From a checkpoint of a small mixture-of-experts model trained on Wikipedia: 143M parameters, a variant of SOAP for the experts.
Below are experts of layer 2 (counted from 0) of a mixture-of-experts language model. Rows are named router (the router's row for the expert), up (a neuron's input weights, with its number), down (a neuron's output weights, with its number) and show model dimensions 448-511. Each number is 128 + 24 x the weight over its row's rms, rounded and kept within 0 to 255.
After each expert's rows: a language model's description of what the expert responds to. This comes from a sample of Wikipedia text that the model never trained on.

# expert 0
router [115 159 135 140 137 126 153 144 175 142 128 157  80 163  88 132  74 125 161 109 125 128 124 138 106 112 142 172 159 137 139 155 110 159 131 106 132 154 118 134 159 186 159 131 118 135  89 140 151 174 109 153 100 128 122 124 102 122 122 140 156 135 182 151]
up0 [114 128 169 117 122 158 133  71 171 133 104 163 132 157 136 120 123 136 155 136  91  90 115 102 130 142 148 130 129 117 133 117 123 133 165 146 117 166 155 141 157 130 124 144 152 123 142 145 124 101 110 100 142 113  98  85 131 134 118 140 119 124 124 128]
down0 [ 97 116 133 145 138  83 121 144 122 122 140 120 102 135 110 129 108 136 111 141 164 181 137 153 115 122  60 137 166 104 110 165 165 128 145 144 131 104 108 127 113  91 104 116 102 140 106 100  92 148 139 134 115 113 135 129 148 172 131 126 152 124 150 109]
up1 [154 143 142  98 130 121 132 132  73  88 102 108 111 138 160 178 150 140 143 127  99 107 148 145 112 128 136 177 113 146 123 161 159 118 175 144 158 100 101 142 161 181 114 105 106 114 141 104 142 100 139 153 146 151 105 148 149 142 123  97 179 104 142 124]
down1 [110 103 169 169 152 117 139 101 153 156 153 128 142 117 129  78 107 145 132 107 100 140  98 113 141 119 124 112 128  86 131 120 104 119 120 111 121 117 149 108 100  95 109  86  88  97 124 111 134 120 161 132 111  99 147  98  74 131 122 156  76 154 138 118]
up2 [112  89 133 126 123 135 158 107 115 114 134 118 126  89 127 161 107 121 135  96 145  82 176 144 110 161 132 149 161 168 124 107 126 106 134 113 155 124 156 125  74 155 154 136 115  96 112 149 144 146  90 104 124 115 144 158 164  99 134 147 137 147 142 132]
down2 [ 91 151 115 126 112  90  85 118 157 108 172 161  92 191 124 138 136 117 124 154 176 157 135 140 146 102 108 126 116  84 145  98 114 162 190 103 105 132 124 147 130 110 127 134 126 152 121 159 135 116 116 134 104 108  88 107 152 124 119 131 105  84 123  91]
up3 [106 123 154 131 122 124 167 111 136 103 104 124 135 164 108 109 156 159 151 168 110 109  96 124 174 158 131 165 144 106  89 137 114 121 112  99 125 167  97 117 125 149 116 146 122 124 133  91  97 123 122 178 113 142 162 161 144 164  92 147 134 109 132  77]
down3 [173 155 104 134 148 148  96 146 119 149 137 123 133 110 126 178 114 140 124 118 107 128 148 165 136  94 135 100 107 105 120 127 156 106 129 119 103 132 141 152 147  98 140 104 112 167 148 111 174 173 118 126 139 134  63 138 136 115 175 119 143 139 117 133]
up4 [135  97 144 115 145  98 147 196 129 119 108 138 111 129 143 194  71 139 121 134 171  99 108 144 122 144 147 141 117 156 133 141  98 132 164 129 143 161 163 138 161 124  87  91  95 137 108 136 152 108 193 170 167  87 125 140 148 140  74 118 115 104 113 157]
down4 [144 130 115 102 102 114 127 131 144 129 136 131 142 149 123 105 136 122 111 105 131 124 160 109  92 115 128 134 115 109 122 112 132 127 127 140 130  56 129 120  78 148 150 126 102 129 131 131 125 122 139  90 150 179 125 146 133 133 145 157  94 169 126 116]
up5 [ 89 171 100  91 151 116  95 147 138 115 117 125 180 134 143 111  85  86 170 106 113 108 137 168 140 131 124 137 171  93  82 161 118 136 129 127 151  76 110 124 168 123 112 146 129 150 111 107 113 102 169 152 126 124 110 117 121 140 110 118 164 120 102 120]
down5 [117 129 119 137 110 152 188 114 137 153 133  94  93 118 135 123 125 176 107  97 125 189 103  65 135  97  91 143 120 173 148  93 109 111 164 106 138 102 128 125 100  88 108 101 153 163 147 136 178 109 133 128 178  99 129 130 134 102 115 102 123 127 127 128]
Pipe separators in sports and results tables, plus mid-word fragments and digits, such as | after a score, im, ism, 1 of 1983.

# expert 1
router [137 137 144 167 119 163 133 120 132 118 133 138  90 144 106 126 113 132 149 161 122 126 129 145 129 124 165 172 132 178 146 143 116 143 106 134 150 139 126 132 157 167 135  97 140 152 107 151 143 167 107 143 132 129 117 156  95 104 162 133 142 139 152 131]
up0 [ 85 132 131 128 142 130 109 137 114 140 130 146 102 144 130 132 131 119  79 194 129 129 153 125 159 119 125 120 132 110 119 122 139 192 113 117 141 162 149 128 125 144 118 158 159 140 149 146 128  97 125 172 128 104 124 121 112 100  88 145 129  88 154 115]
down0 [165 121 121 133 121 120 126 122 140 155 132 112 135 120 116 128 146 137 139 107 134 127  95 160 122 143 156 156 132 134 118 142 115  63 152 151 109 113 105 139 118 127 127  80 105 122 104 110 130 134 150  82 115 150 128 122 150 141 126  83 107 142  84 135]
up1 [157 155 127 146 156 121 157 110 155 177 128 124 132 100 113 149 127 175 135 143 148 107 105 125  92 120 138 172 119 143 129  87 137 125 164 119 140 147 113 126 127 127 148 112 132 158 127  98 135 157 126 157 115 102 139  98 160  98 116 145 101  97 140 136]
down1 [ 85 131 106 105 115 148  87 148  87  60 110 145 129 154 173 104 145  88 115 102 119 166 134 105 132 114 120  96 131  93 104 154 128 131 110 131 118 154 146 140 112  99 115 152 123 118 122 125 102 118 144  60 163 153 112 138 130 143 160 104 175 135  96 100]
up2 [143 116 134 132 122 103 157 168 123 165  79 116 152 124 132 142 147 120 149 130 134 168 125 134 122 120 107  90 129 109 141 119 125 170 115 131 135 152 115 119 142  99 131 144 127 114 172  89  99 142 144 100 131 152 135 139 134 129  99 112 144 144 114 113]
down2 [ 89 168 146 147 149 118 151  98 148  88 203 116 146 112 152 153 130 131 107 124 126  99 169 153 142 120 135 169 110 130 103 144 124 112 115 127 106 120 160 147 117 116 154 124 147 126  85 118 169 124 106 153 149 152 128 148  92 147 143 112 111 147 136 121]
up3 [132  86 147 122 163 147 149 120 141 126 151 138 167 102 113  90 120 140 114  96 132 100 140 105 113 170 107  79 152 135 132  99 139 118  93 122 133 141 120 127  82 119 162 120 155 147 157 118 121 120 127  89 148 103 123 106 133 116  86 143 167 126 121 111]
down3 [150 135 137 148 127 113 109 104 126 143 112 117 123 109 211 131 142 120 121 121 123 166 110 166 144  91 108 167 121 144 120 136 159 146 162 136 119 144  81 152 125 104 101 131  91 121 131 129 172 149 110 121 129  96 102 120 152 136 127  94 144 143 125 138]
up4 [112 141 112 136 132 116 112 185 122 114 144 127 118  82 115 135 151 121 116  99  92 109  75  86 139 130 119 122 117 149 144 156 143 115 188 106 114 114 122 118 150  97 140 138  70 129 153  80 117 143 131 169 136 182 157  92 145 159 128 114 108 108 110 155]
down4 [125 126 129  88 125 125 152  70 148 143 126 111 145 145 149 120 131 121 129 144 139 175 167 152 120 156 107 109 158 104 103 115  91 108  87 189 152 120 135 135 102 155 128 110 169 139 121 177 143  94 134 141 106  84 117 157 116  76 129  95 122 142 130 113]
up5 [118 125 134 139 130 117 115 134 149 173 103 132 128 149  91 127  70 114 148 131 140 151 119 157 131  97 145 140 134 132 122 120 104 118 136 124 133 149 102 108 150 188 123 161 145 167 138 104 161  93 125 153 109 168 133 130 172 142 154 175  95 176 138 124]
down5 [144 134 172 137 141  77  87 114 123 141  90 101  98 128 110 117  92 141 137 179 155  91  98 117 132  95 105 153 142 122 168 154 167 136 121  71 120 120 118  76 167 129  88 121 134 172 126 102 186 116  86 107  95 105 139 137 141 138 171 159 148 110 167 119]
Last word piece before a period that ends a sentence, plus capital-letter acronym pieces and initials, such as experience., AZ, FF, C.

# expert 14
router [118 168 137 155 112 140 147 122 140 110 130 159  96 154  92 118 110 145 164 105 116 141 119 113 128 128 159 178 157 146 128 127 111 121 116 115 123 145 114  96 166 180 150 121 103 147  99 145 146 154  82 148  92 141 151 127 119 145 153 137 128 130 151 153]
up0 [154 115 163 101 102 142 100 128  80 141 140 146 138 137 144 142 109  83 157 107 106 140 175 108  98 133 120 137 114 161 135 145 122 107 126 155 116 173 119 150 101  73 100  89 107 130 140 169 128 143  95 149  87 137 105 151 138  93 126 146 133 115 123 121]
down0 [137 146 154 114 124  75 137 137 166  97 143 118 132 149  90 163 164 160 107 162 126 114 127 138 146  86 105 126 140  90 123 131 104 101  91 113 136 144 155 146 140 156 151 114 123 111 104 131 130 138 127 113 207 127 139  89  98 112 158  82  87 105 117 151]
up1 [ 91 144 111 119 108  96 101 154 123 128 129 156 131 136 149 101 105 128 100  96 151 140 126 133 127 118 128 133 105  96 145 145 130 116 111 140 128 111 119 122 188 125 126 157 144 137 143 124 137 161 166 143 103 110  96 112 106 103 110 143 114 123 165 101]
down1 [142 159 134 136 149 152 130 138 144 126 147 134 155 144 121 136 127 110 144 152 126 154 125  90 116 124  85 140 117 128  81 131 110 114 122 106 151 138 125 200  85 113 129 186 140 111 141 135 154  92 122 142 126 164 152 100 176 148 123 101 137 130  76 142]
up2 [137 146 129  77 163 107 137 117 166  94 122 141 137 154  79 127  99 147 156 125 143 139  99 150 115  86  89 135 143 185 138 190 118 104  95 128 110 143 118 101 137 102 154  91 146 134 146 164 112 157  97 159 144 100 117  75 129 120 133 128 121 133 112 103]
down2 [118  98 112 167  94 101 105 120  94 155 108 111 112 134 143 118 125  93 143 114 101 133 147  87 142 138 127 138 148 111 123 140 127 107 122 103 161 126 133 113 118 113 123 146  95 108 108 115 135 141 148  73 156  97 121 202 153 126 125 180 128 107 114  84]
up3 [100  83 136 181 131 145 120 123 155 118 133  81 126 122  88 139 122 154 172 113 123 162 164 148 111  98  85 140 164 144 161 117 132  95 129 146 140 117 101 116 126  74 113 125  89 129 133 145 127  41 119 116 174 117 162 122  94 113 144 116 115 109  91 123]
down3 [170 110 126 109 156 167 112 116  90 123 133 128 145 127 164 123 133 104  91 124 109  98 126  80 122 187 140 148 109 144 118 111 138 105 119 122 122 161 159 146  85 146 100 159 137 152 145 127 144 188 121 151 137 174 110 123 152 159 142 137 129 138 132 167]
up4 [113 109 130 138 148 145  76 136 102 123 161 161 147 133 151 166 108 128 146 110  94 141 123 151 108  96 185 158  92 126 133 128  93 125 116 134 109  96 111 104 119 157 164 133 130  96 138 139 108 108 148  94 142 134 165 122 117 167 108 126 128  96  94 146]
down4 [109 119 132 166 105 120 115  71 144 103  96 118 147 125 135 138 110 109 124 175 141 140 134 153 144 151  79 127 155 169  90 158 140 116 139 162 144 117 126 144 153 130 109 114 112 111 112 101 171 134  96 158 114 113 100  96 131 112 152 149 140 125 134 102]
up5 [124 171 122 157 154 144 174 119 103 168 114 165 122 158 105 145 106 188 126 145 113 106  91 149  99  74 115 127 145 109 141 100 136 144  99 113 182 146 127 111 169 126 143 126 108  84 123  76 132 140  87 149 125 136 135 118 125 141 166 165 160 154 111 134]
down5 [115 122 142 129 112 123 116 149 135 105 115 101 144 108 125 113 156 107 153  97 161 130 153 108 115 147 138 129 143 120 117 140 108 147 146 142  70 142  90 165 106 138 123  94 131 141 187 138 110 119 122 109 150 109  84 125 135 137  91  71 144  99 143 128]
Word and place-name endings like wood, ston, brook, isha, year digits like 2 in 2025, and coordinate separators, plus participles such as joining.

# expert 13
router [145 161 126 161 132 159 163 120 156 121 104 139  71 147 101 126  93 131 153 129 136 134 136 121 153 130 172 165 155 133 156 120 113 128 128 112 119 112 124  73 136 182 110 107  98 168 107 133 167 162  77 142  98 117  96 134 110 146 140 142 152 125 166 143]
up0 [102 144 140 144 159 131 136  97 179 152 150 108  96 126 155 124 103 123 143 156 136 159 116 121 123 147 150 161 117 110 112 138 115 126 126  94  85 144 124 162 117 175 106 131 121 144 101 137 129 162 112 148 127 152 122 158 136 102 160 127 110 156 133 129]
down0 [121 122 132 161 100 153 161 157 137 103 105 116 115 125 167 156  95 116 143 131 126  92 147  74  92 145  92  95 125 150 153 124 105 128 136 171 151  81 129  95  89  77  82 141 119 136 109 121 124 115 104 146 114 157  98 113 121 157 126  93 118 109 100 133]
up1 [112 130 143 135 131 128 139  99 139 125 142 157 140 127 138 164  89 127 141 119 134 173 106  91 140 147 130 192 146 149 147 150 135 137 141 120 123 121 129 102 126 112 172 173 131  91 146 112 112 141  84 123 122  94 122 148 128 144 131 142 122 129 122 168]
down1 [136  97 116 114 116 130 168 103  86 116 110  99 118  93 105 143 159 159  92 155 135  96 141 126 121 164 137  91  75 100 112 144 151 127 160 117 132 128 124 125 138 118 107  98 136 154 131 118 137 128 147 150  98 116 126 111 103 145 110 116 118 171 147  93]
up2 [127 114 110 157 174 149 156 155 130 103 181 153  77 134 139 202 136 143 133 125 115 156  83 140 123 118 114 116 131 133 110 136 143  99 119  93 120 128 130 140 164 137  93 133  99 101 113 136 136 122  97 150  94 133 146  98 162 153 137  99 151 128 140 122]
down2 [108 141 160 132 109 141 135 136 122 148  97 129 184 100 155  46 133 168 112 167 118  92 175 127 145 154 132 109 106 112 154 135 128 108 130 170 137 169 170  93 133 110 141 124 154 162 122 127 168 130 138  93 152 103 113 121 109 134 112  94 136 135 136 139]
up3 [120 159 130  95 101 126 187 110 162 146 121 102 139 150  87 153 114 127 138  85 123 145 155 142 128 111 100 107 155 136  88 141 120 103  92 123 137 136 132 106 138 134 144 160 134 133 154 147 123 106 136 110 146 143 176 139 124  93  83 112 161 149 170 180]
down3 [113 120 164 156 137 153  97 169  95  97 132  76 142 112 137 124 164 128 133  79 103 160 100  86  99 113 154  89 108 126 131 117 114 168 133 171 139 132 133 143 139 115 129 113  99 120  99 140 105 145 172 132 138 116 127 160 133 127 143 115 111 113 128 120]
up4 [119 131 132 134 136 192 162 193 118 127 108  91 131  82 135 142 110 127 160  91 172 139 131 140 105 145 146 104 117 105 115 119 143 150  67 116 130 106 141 145 128 108 125 109 112 123 136 157 101 175 140 135 123 117 142 129  98 122 165 157 121 108 180 165]
down4 [136 127  89 134 100 123 101 116 163 113  98 179 132 109 128 109 169 160 108 121 112 145 114 102 166  79 104 150 155 117 156 138  87 127 141 144 141 125 120 128 168 135 120 130 120 143  97  90 144 105 116 130 136 133 136 117 170 125  69 109 126 132 130 123]
up5 [151 121 122 112 147 124 133 157 145 150  72 139 104 124  69 123 128 107 152 148  72 114 138 148 100 131 166 130 142 136 160 161  95 131 126 139 149 129 139 124 122 155 105 123 108 150 135  97 112 154 123 166 127 193 139  85  95 133 133 143 126 107 120 120]
down5 [152 134 157 134 117 148  97 147 114 150 144 123 135 140 142 131 146 121 148 141 156 150 113  96 118 143 136 126 158 111 112  99 122 133 139 120 120 101 142 109 129 146 141 162  86 160 120 124 154 152 103  97 147  99  82 132 146 130 125 122 106 122 118 184]
Word pieces inside foreign names and taxon names, and table cells in sports and election tables, such as FW | ENG, Congress.

# expert 10
router [108 182 149 161 102 151 161 122 160 136 104 121  81 146 115 113  93 120 164 119 115 125 131 143 126 119 158 161 162 148 134 136 104 136 104 113 131 141 124 114 156 180 132 131 118 165 106 129 144 157 116 132  99 140 113 112 109 120 149 154 160 147 176 157]
up0 [154 129 130 108  86 108  99 148 136 124 144 131 131 122 128 154 125  61 123 143  99 117  84 139 155 106  98 141 142 103 155  96  92  70 136 112 137 137 141 155 172 124 119 166  70 128 150 165 161 123 131 130 125 135 169 119 110  90 143 114 123 104 127 126]
down0 [123 134 138 148 117 147 140 123 108 111 146 146 135 118 112  95 115 138  98  73 108 115 129 147 100 135 134 137 126 147 106  93 116 151 169 130 132 143 116 148 114 138 101  98 156 118 140 125 108 107 149 147 116 153 119  70 149 137 119 122 140 119 111 116]
up1 [120 145 131 150 123 129 155 102  85 145 106 110 165  96 160 130 110 184 141 138 111 126 125 143 170 214  62 153  95 119 123 139 102 141 116 136 126 120 125  96 128 133 123 101 152 118 170 132 138 103  92 121 178 113 120 109 162 127 135 120 142 120 119 128]
down1 [119 132 130 108 163 148 121 184 139 104 134 115  69 134 123  85 111 107 104 100 128 163 105 142 155 128 136 104 124 122 124 173 135 141 135  96 150 100 108 130 109  71 125 135 146 149 128 108 138 142 150 146 108 138  82 118  88 127 121  90  98 167 126 109]
up2 [150 105 134 148 119 103 124 134 129 162 105 105  87 131 124 137 152 123 130 111 183 119 143 121 165 107 159 106 138 138 121 140 125 115 138 126 110 160 107 118 127 143  87 161 134 141  87  62  82 116 125 142 158 109 147 139 102 148 143 157 114 139 106 128]
down2 [130 142  54 156  62 129 104 132 143 121 163 110 127 114 169 147 110 148 163 130 123 144 133 126 104 122  74 116 120 130 158 148 161 144 154  92 117 100 100  95 111 115 155  57 150  80 160 184 101 169 144 151 120 134 103 137 174 114 138 145 101 126  83 109]
up3 [110 141 121 149 129 100 112 137 173 127 100 128 135 125 126 119 129 157 106 142 100 109 133 138 128 140 147 156 109 102 128 167 114 124 130 121 131 148 187 118 139 140 172 116 112 147  93 144 104 159 103 125  98 155  88 112 114 174 153 140 156 156 136 142]
down3 [136 117 130  76  65  97 152 122 108 134 182 145 156 142 152 145 162 101 106 167 126 132 132 121 164 136 151  98 157 126 127 105 118  88 126 139 133 125 124 131 127  90  97 153 102 137 179 127 157  23 170 138 144 125 156 153 116 116  84 130 122 119 130  77]
up4 [134 109  93 111 116 135 157 144 114 148  86 149 129 167 112 140  86 111 130 157 102  95 130 138 123 127 110 135 107 128 113 126 124 143 136 122 118 160 123 114 155 133  61 179 112 128 136 138 157 118 136 155 124 167 156 131 151 141 174  88 124 128 153  82]
down4 [116 150 155 145 121 165 142  80 122  78 134 123 126 141 121  97 179 139 133  90 136 152 155 118 134  92 154 151 146 123 146 120 146  93  95 175 137  86 111 123 146 130 135 115 105 132 131 120 140 111 106 111  80 109 133 145 139 137 152  95 120 141 118 141]
up5 [114 133 152  87 125 126 145 138 130  96 133 112 133 176 168 159 144 126 161 138  80 163 120 132 104 100 160 180 156  73 139  92 126 158 102 124 169 141 112 157 147 151 107 147  98 120 123 148 111 117 158 133 102 193 127 101 155 135 142 119 161 129 160 137]
down5 [124  82  96 125 129 129 130 138 127  94 135 140 138 122 103 116 165 128 120 159 143  94 156 131 159 116  99 146 142 145 139 150 106 153 211 188 130 170 152 152 139 151 160 151 144 172 152 139 131 138 123 137 145 134 112 130 123 129 139 144 139 132 117 141]
The phrase at the time, preposition-plus-a tokens like to a and for a, and short name or number pieces such as u, an, .9.

# expert 4
router [107 155 145 146 138 149 138 111 152 132  87 128  98 166 112 114 115 147 157 149 123 118 132 127 116 132 156 168 139 147 136 139 123 133 111  96 123 130 116  87 126 171 102 135 117 159 104 126 155 143  80 152 103 130 117 120 112 144 142 138 159 132 149 147]
up0 [ 77 124 149 174  92 146 157 123 134  83 144 152 108  86 135 150 114 132 132 150 127 159  86 137 103 116 121 163 103 113 166 170 119 135 172 128 131 109 129  71 109 137 106 124 160 114  88 180 156 153 160 112  85 154 133 105 112 121 136 122 106 144 118 111]
down0 [114 151 135 175 138 155 112 121  87 131 162  80 161 158 123 140 133 102 126 141 111  86 139 135 106 142 125  94 123 117 139 117 126 127  79 135 133 156 110 195 169 141 113 121 104 100 107 147 121 110 108 126 167 109 174 108  86 144 133 124 111 142 125 110]
up1 [105 116 136 101 138 115 145 148 115 136 144 108 138 127 146 157 114 144 162 195 128 162 125 117 119 109 115 109 124 116 149 166 126 107 113 149 116 153 119 148 125 127 133 155 132 190 128 118 142 115 122 157 137  88 107 128 122 118 105 152 150 131  94 164]
down1 [120 128 130 186  90 163 132 117 115  88 185 125 183 118 107 154 165 142  90 108 122 125 145 135  76 103  84 106 107 128 111 141 118 153 172 148 146 135 143 108 119  95 154 115 140  79 139 146 126 105 147 127 130 139 118 154 146 159 141 119 116 148 102 111]
up2 [173 131 139 179 155 122 136 163 162 177 124 167  99 149 131 147 111 124 145 170 136 153 126 126  61 133 129 172 138 121 122 104 104 139 136 132 182 105 157 108 145 105 116 126 121 134 126 146  95 152  77 152 125 182 125 138 106 130 156 132 114  96 134 127]
down2 [106 116 169  81 105 128 111  95 159  97  87 122  84 146 163 151 124 163 138 145 109  84 120 129 143 156 148  78 106 132 123 168 130 105 163 123  50 106 152 148  74 125 107  98 139 103 138 144 126 153 181 102 128 128 160 164 144  79 146 134 140 178 123 134]
up3 [ 87 128 135 138 170 169 156 102 108 173 126 119 144 175 141 134 166 142 139 119 144  97 184 155  90 130 112 105 130 130 128 122 141 112 167 151 127 145  98 119 153 160 176 156 137  89 135 168 108 142 152 124  69 115 102 151 109 148  99 133 160 148 140 176]
down3 [129 140  96 118 131 156 123  76 126 101 138 147 123 108 193 131 152 124 111 151 137 173 133 121 154 136 147 142 104 158 110 143 100 105 161 130 125 133 134 148 122  92  68  80 132  91 123 108 153 115  95 133 120 107  89 132 118 172 150 112 159 119  91 117]
up4 [120 182 123 119 130 127 153 119 120 122 101 124 146  57 128  64  98 112 130 119 142 145 135 153 104 128 152 145 119 139 121 106 118 120 135 125  96  90 165 157 117 118 163 136 121 127 159 125 138 164 159 160 118  94 148 104 105 113  69 128 155 147 124 135]
down4 [109 101 150 136 121 118 135 153  86 112 142  90 155 129 148 156 162 100  63 113 101 120 158 104 129 123 104 102 134 136 124 123 122 142 138 145 135  94 107 105 139  78  83 180 150 119 130 106 119 103 117 110 135 113 163 120 119 156 120  52  86 143 144 161]
up5 [ 92  93 121 148 130 114 171 184  90 143 115 121 122 132 118 143 128 138  44 116 103 118 106 145 156 112  93 135 106 106 115  87  98 138 167 108 125 130  98 118  95 130 141 143 121  96 137 119 136 107 111 170 133 159 136 143 157 123 163 153 144 139 134  98]
down5 [134 159 134 129 100 146 124 113 141 121 123 121 109 142 124 138 124 137 202 129 120 107  80 110 135 144 110 105  97 119 153 139 177 142 114 182 142 125 128 150 146  94 113 165 152 104 100 139 117  94 125 133 146 105 152 130 123 164 134 110 147  73 107 191]
Closing periods and quote-periods, until his death at a sentence end, colour words in tables such as Red, Blue, Green, and final name pieces like heim.

# expert 7
router [121 144 161 144 108 151 156 149 155 151 150 150 105 182  70  91 108 138 173 132  85 119 115 145 125 139 162 166 148 110 118 108  99 143 113  87 143 149 154 102 142 167 145 146 137 178 104 107 142 148 104 111 117 114 108 134  92 133 121 134 111 130 170 138]
up0 [118 116 124 112 118 142 167 158  57 135 119 130 108  70 122  97 167 139 112 143  65 153 136 117 114 151 149 113  75 119 134 135 152  93 121 135 107 150 154 100 122  86 121 140 127  83 169 151 109 115  97 135 119 179 147 119 144 149 131 138 177 148 164 110]
down0 [132 167 107 120 116 111  99 129 148  87 165  98 160 103  83  88 103 100 119 126 108  85 109 111 149 115 121 146 203 170 151 111 115 141 156 118 139  91 116 134 121 100 117 136 154 107 135 125 124 198 143  91 182 113 124 125 149 120 119  83 135  73 137  92]
up1 [115 120 111 134 107 154 141 127 114  83 156 138 131 171 128 127 161 133 127 123 132 121  97 129 122 163 116  89 135 138  83 120 107 118 131 119 120 127 119 114 120  97 127 127 141 147 151 139 112 120 164  70 164 114 107 133 138 139 183  81 123 126  59 120]
down1 [127 102 107 128  95 100 128 118 127 180 143  85 148 100 129 111 126  84  91 151 146 114 152 143 131 117 148 188 117  96 148 109 146 116 142 105 141 167 118 141 129 137 116 168 110 100 132 121 112 144 112 169 126 118 142 120  91 136  66 163 142 106 154 139]
up2 [129 130 160 106 120  77 157 125 106 164 175 156 142 154 109 135  94 114 107 170  99 127 119 164 157 107 150  99 126 150 136 115 153 142 149 142 140 137 165 145 190 140 152 132 102 144  97 131 161 111 137 149 141 138 141 120 101 123 137 137 111 123 148 115]
down2 [165 112  83 125 120 138 122 131 126  90  91 138 114  89 118 144 139 121 168 114 132 106 140  89 107 155 106 154 148 155 125 115 146 106 107 161 109 124 123 104 108 160 114 167 157 119 139 104 108 109 130  83 169 130 139 108 128 172 126 121 109 143 133 151]
up3 [135 127 119 136 110 164 139 134 138 107  97 119 103 122 127 132 139 147 172 148 160 111 127 160 159 114 146 117 173 139 142  78 139 132 165 102 116 122  77 118  85 114 136 114 156 168 117 115 118 174 151 124 131  96 131 122 138 139 105 158 110 139 133 157]
down3 [121 134 129 149 114 133 141 112 127 153 122 109 127 123 128  94 167 125 109 116 142 147 120 124 141 103 122 181 147  88 108 166 150 134 121  73 148  94 121 141  81  96 130 134 154 121 106 117 110 103 124 151 121 119 117 160 156 135 106 106 140 126 147 160]
up4 [115 141 125 122  97  96 110 146 110 124 175 118 128 104 139 144 119 105 113  83 152 143 150 136 135  98 132 113  90 123 118  88  89 130  80 145 109  93 100 166 152 144 133  98 123 140 172  99 135  98 121 140 138 118 127 136 144  88 127 119 110 154 143 126]
down4 [136 136 120 114 118 131  82  94  73  91 152 116 146 116 114  99 119 184 142 162 165 116 119  93 125 135 120  94 132 145 138  75 124 140 111 157  91  83 130 115  92  89 119 126 113 120 184 154 142 134 149 101  86 147 134 108 112 121 143 124 133 135 114  89]
up5 [139 153 134 133 141 111 145 132 108 118 153 128 126 112 133 142 127 154 149 110 198 165 153 115  68 107  95 141  96 111 142 126 128  88  93 120 134  99  75 138 132 126 116 146 133 106 149 101 179 103 125 119 111 109 139 128  96 120 147 120 106 170 123 151]
down5 [143 128 150 135 144 109 128  85 121  96 151 107 110  91 146 146  95 128 132 127 136 128 147  98 124 137 103 113 127  94 140 146 134 138  92 112 167  99 127 158 124 103  89 186  95 133 161 105 131  99 115 120 113 101 149 137 133 143 112 113 120 161  72  91]
Commas, line breaks, periods and table pipes, numbers such as day dates and table values, and text just after section headings.

# expert 8
router [101 139 141 141 155 129 162 122 163 114  90 147 100 164  98 109 115 169 165 114 133 127 140 110 129 115 161 135 121 132 131 133  87 146 147 108 110 128 157 112 145 181 136 131 119 138  85 119 143 169  97 139  99 116 125 128 130 151 149 157 172 139 156 147]
up0 [ 83 134 171 119 157 118 147 119 140 137 144 162 151 161 124 104 127 121 196 102 112 142 174 148 125 148 135 133 118 159 116 113 103  86  92 116 147 129 161 150 122 105 173 136 101 140 101 112 149 119 147 105 149 132 155 121  94 108 156 118 117 148 143 143]
down0 [148 118 116 133 102 128 109 136  75 130 151 135 125 124 158  94 139 119 146 132 161 104 126 127 143 165 127 122 186 129 108 109 135 125 133 159 104 127 130 147 116 143 105 145 131 131  94 148 126 106 117 140 120  98 134 110 150 155 129 124 147 148 130 112]
up1 [171  76 172 123 132  90  80 138 133 127  66 116 112 117 151  86 143 157 140 115 101 129 150 145 126 123 162 131 121 128 155 160  97 108 127 161 158 105 124 105 150 140 135 107 129 113 119 173 107 131 143 164  91 141 119 133 138 154 120 106 125 119 126 139]
down1 [126 131 141 142 137 125 128 121  95 113 161 111 149 129 158 152 140 112 121 139 113  56 109 126 166 129 131 133 123  92 120  81 149 136 105 113 165 122 124 141 124 105 117 120 102 158 142 110 130 114 104 131 144 131 151 110 131 121 132  98 118  88 106 106]
up2 [ 75 175 148 180 135 125 149 167 142 137 107 143  98 137 137 103 148  97 134 162 135 158 131 141 175 117 134 125 141 103 170 101 161 156  87 118 176 131 118 117 148 133 155 146 141 140  83 123 118 132 116 136 134 172 126  95  82 112 156 121 138 106 136 125]
down2 [124  81 118 124 179  86 120 163 112 112 110 115 128 156 133 148 111 137 166 129 133 109 143 137 160 135 134 121 142 112 116 141 159 114 129 131 154 113  93 153 126 103 118 161 109 113  98 114 149 126 134  96 127 139 137 121 150  92 168  99 130 140 102 115]
up3 [126 161 166 150 100 110 176 145 120 132 128 166 107 164 140 122 139 142  96 147 108 120 107 157 200 152 173  99 131 142 114 130 131  66 161 106 161 127 174 128 144 153 132 141 110 156 114 134 114 163  84 155 115 171 118 198 136  93 170 118 141 161 169 119]
down3 [121  93  73  92 177 155 118 111 118 133 120  86 169 118 166 135 153 124 161 137 102  99 143 132  96 125 126 140 105  92  84 111 106 174 130 129  91 154 145 157 168 140 131 160 112 123 149 164 171 102 115  93 147  94 134 107 135 130 117 109  96 124 132 135]
up4 [144 145 135 133 112 112 110 161 126 154 154 144 133 140 130 115 134 141 118 144 136 144 136 126 122 116 130 109 137 160  91 133 145  90 127 121 162 124 140 124 116  87 150 155 151 149  94 118 106 135 115 148 106 110 116 167 123 108 172 128 153 141 147 145]
down4 [112 115  88 165 120 145 143 157 103 124 140  56 154  73 113 126 183 131 124 141 111  81 119 110 162 179 151 124  83 112 171 121 151  73 132 153 128 128 136  92  99 163 119 141 124 132 158 144 119 122 167 110 130 120 127 129 108 146 156 139 112 163 100  99]
up5 [140 179 105 135 107 116 140 103 102 125 144 161 156 144 136 145 106 137 101 162 129 129 104 134 160 130 131 141 120 129 103  82 128 115 134 123 130 179 120 154 137 173 133 113 126 129 120 104 146 109 141 141  87  94 125 130 129 112 150 101 134 138  84 141]
down5 [109 104 111 120 106 179 128  98 131 151  91 140 131 150 130 124 145 139 100 110 139 144 138  82  80 106 140 110 100 123 107 142 125 133 143 130 135 111 128 157 127 104 141 110 122 104 178 113 123 125 137 131 154 160 120 119 138 117 136 155 133 132  96 126]
Row-start table headers such as | Year, | Season, | Design, plus digits and modifiers like new, long and minimum in running prose.